config.yaml
d_shared_expert: 128
normalize_top_k: false
warmup_steps: 62
Below are experts of layer 6 (counted from 0) of a mixture-of-experts language model. Rows are named router (the router's row for the expert) and show model dimensions 0-47. Each number is 128 + 24 x the weight over its row's rms, rounded and kept within 0 to 255. Numbers have three digits each.
After each expert's rows: a language model's description of what the expert responds to. This comes from a sample of Wikipedia text that the model never trained on.

# expert 2
router:101107142160125130103143138157138132164125111150147121144147176110122128067165127102119120185091129140162138163159119125147092154131128107139125
Single digit tokens inside numbers in stat tables, scores, measurements and prices, such as 68 in league tables or 397,325.

# expert 26
router:133087177163140092121095137167139153102139119126112109099146138126162124133143125119133122144142142133150164143087111152140137149103107145125158
Line-initial list dashes, table pipes and heading equals signs in structured Wikipedia markup, such as - 2020, ==Plot==.

# expert 19
router:115095127121122149101104167128119117126126154165106137101142123159105100122133097096091077199101084099114140151086143130131128165143138153185117
Short word-start pieces after a space that begin a longer word, such as dist in distraction, th in thorough, ob, s, p, re.

# expert 11
router:123150118129103121076124138147122140090114171117093123090097143148113079130170127140142102117139154141135160120129121124139094197110118108126093
Word-internal pieces after a prefix in longer Latinate words, such as ex-ert-ion, ref-in-ancing, dis-ad-vantaged, art-ic-ulate.

# expert 14
router:133133108136097113096124114101109078161101170123092142078138137136088148120152093132148091180097149134102137161145148140112126169114109153154163
Phrasal-verb parts and prepositions in narrative prose, such as break into, off waivers, over, back, during, entered.

# expert 1
router:119113121145134111107140121143128105121088142181138167131127180112147111073126149111134112123065127089132150198079148157105155133110103146138128
Number digits, mostly 2, 0, 3 and 1, inside years, scores and table figures, plus the word-start per in permitted, performer, perceived.

# expert 28
router:118137143089145123122098143139122075123128078122114117140154132185123087109135139131099078140136164136145168178157157123144152146082087085152145
Media nouns like album, film, song in "Studio album by" and release contexts, plus Preceded/Succeeded by in office boxes, dates and degree signs.

# expert 13
router:130079137132092105127127150166128116115108119113116142105155151158159082132137098107115136113117158148123118162109129110106155204141112144197093
Middle stems of Latinate words before suffixes like -ate or -ation, such as ordin in subordinate, coordin, incorpor, plus institutional nouns like Act, Council.

# expert 0
router:137113168146109131133103160179149114114152149132112119135093188146154141114155135121098122133123084118164165141081083155113144135112108123137106
Mostly the word "the"/"The" after prepositions or at sentence start, plus colons and semicolons after infobox field names like Conference:, Branch:.

# expert 17
router:110090108125175126162129167151126129157146094145094175118120141143153142142126153089109140142137141139102142147150109183112112131126129154120150
Periods, commas, closing quotes and brackets ending sentences or clauses, plus periods in numbered lists and decimals.

# expert 30
router:111147149127139154148121171138086085149097147132140111109123143164081090157113094147155106153122084157146135122145075134126116167152090109134114
Closing syllables of names and words after a capital start, like L-inn-aeus, -ard, -ock, -ick, plus titles such as Chief, former.

# expert 16
router:121145116133086101152161115186113138134112111129136148133142148177141085143154147151080099121125103093180128121120091117149107121177170120147173
Country, city and region names and demonyms, especially the second word of New York and United States, plus London, England, °W coordinates.

# expert 7
router:117134158135134132153100172125119132106131178108145127140103146130126110120163124155108132141125132136186119135126109117104130159146126156167140
Pipe characters separating cells in Wikipedia tables of statistics, results and squads, plus semicolons and colons in sports listings.

# expert 4
router:123119121136148093161116138139120125145086123169115162134159196126095150136117164134133080150122139118109133161128166157136115153129116132130152
Nouns of time, life and people after the or his, such as life in Early life, years, season, career, children, plus -ations/-ings endings.

# expert 3
router:103127102102123107134112151115130114120123129113123183135141142142084094086116143093158088148131137135144149170111117137124120131141095164128155
Single digits inside longer numbers, especially coordinates, table figures, ISBNs and percentages, such as 1.97303'2'°W or 42,93'4'.

# expert 29
router:111150138125075154093101108163140100149145137130156187130149159183086089107161120141109096164131152096182137129131150132137165151147129114141105
Words in sports and stats tables and infoboxes, such as Cup, Championship, Competition, Record, team, Medal record.

# expert 18
router:113093128204144137131109140108118066140105158100115174170116145120153143114116129120148120145122116156136135144129125123124122154102118077134123
Short middle pieces of foreign and technical words, often Slavic or Greek names and taxonomy, such as Angios-per-ms, car-ved, Zienkiewic-z.

# expert 15
router:135141146157134144164141114184144110144096142158105142103140123141151144148161131099151092147132090116146094170110077160144113152127112141154196
Adjectives and word pieces right after "the" or "a", such as Young, Old, great, traditional, or an- continued as anime, animal.

# expert 24
router:106082101110128113140136146155141135115138163183167118089153151156143097136104098112160084114118132142141125160150144135138117143116179100129151
Mid-word two- or three-letter pieces such as it, as, ut, es, inside words like guitars, charitable, xUnit, plus lone spaces.

# expert 8
router:128139095111092107166135121154116087139101114103154152113116126127118114103094140138149117180127066132187123133164134132116102174146159100130138
First names and name fragments in lists and tables, such as John, Al, Krist-ina, Rod-erick, Per-ry.

# expert 12
router:112119147114116138101122154157162146124130156156119126103067156149107133098155120100108100159121111113110114116117143194112088133152135077157126
Lone capital letters starting a proper noun or word split into pieces, such as R in Rover, Rings, Rican, or C in Cumming.

# expert 21
router:102106174143102121145158171096138119160167121106089124110119138139140131108131127150093082136084059098153123129139137144106133150159105124122125
Opening parentheses, quotes, brackets and bare spaces that begin a value or note in tables, lists and infoboxes, such as Census 1900 (, Running time: .

# expert 31
router:109111116088095103100136132120164129096114125143136167109130132128102156113138121111120131148121093119123096146142127130128138136145144085142136
Leading digit 1 in years and numbers, and word pieces after brackets or mid-word, such as s in (surname), (singer), and -ers, -ans endings.

# expert 5
router:120113171145112099167108119146136119166116160147089194148059168145154146099122121096107137156078129103112142150115126131113155143145117140143140
Conjunctions, relative pronouns and pronouns that open a new clause, such as and, who, that, which, when, he.

# expert 9
router:130114097112145119165085130182121134139127130105119151114156144167125110100150159144158094169125102145138137174113130136099132160123114154142135
Word-final suffix pieces and common nouns like -ation, -ity, -ing, country, nation, water, power, plus Occupation in infobox fields.

# expert 10
router:135133157141103107150088157132160132136107157150162138102139129181088123089163138113124133129063154117142119137116141159134134141151168112119112
Forms of be and the articles a/an, especially the was/is right after an article's subject in opening sentences, such as Crouch is, season was.

# expert 23
router:128102129139151134152124135161125077130098129177139104126141140135106134122158121116164085162122095140138155152120138110123118155118139129115114
Short letter pieces inside names and words, such as An-th-ony, an-th-ology, poly-st-yrene, plus ordinals like first, third.

# expert 22
router:120117119138163126149105162185122116158108132086168173117157166163107096098150136091138108163110115129138129143134135133112124163141099134142155
Mixed pieces in tables and name fragments, such as oll in Hollingsworth, blank cells, No entries, abbreviation letters like RS in Pan-STARRS, and had/with.

# expert 20
router:066135122154121102140138146101134122099102131101116122111157156151117142084158131137130063161097116160115160132159154115105111133118098095150113
Digits inside years like 1955 or 2019, and infobox field labels such as Born, Native name, Synonyms, Genus.

# expert 27
router:117098116154140084100118163132112127120142170109072177129125138106165123085125100162103117116123121119135127148134078141140091183116100127109131
Word-start prefixes and accented pieces, especially en- (enabled, enlighten, energies), inter-, rep-, de, Le, and é or ö in European names.

# expert 25
router:125120152162082108148104112123111105121126176120135107087115140127146126117164087141091132132060137106124109161104094152101118134153111144157133
Common prepositions after a noun or participle, mainly of, in, to, from, as in center of Paris, grown in Europe, Battle of.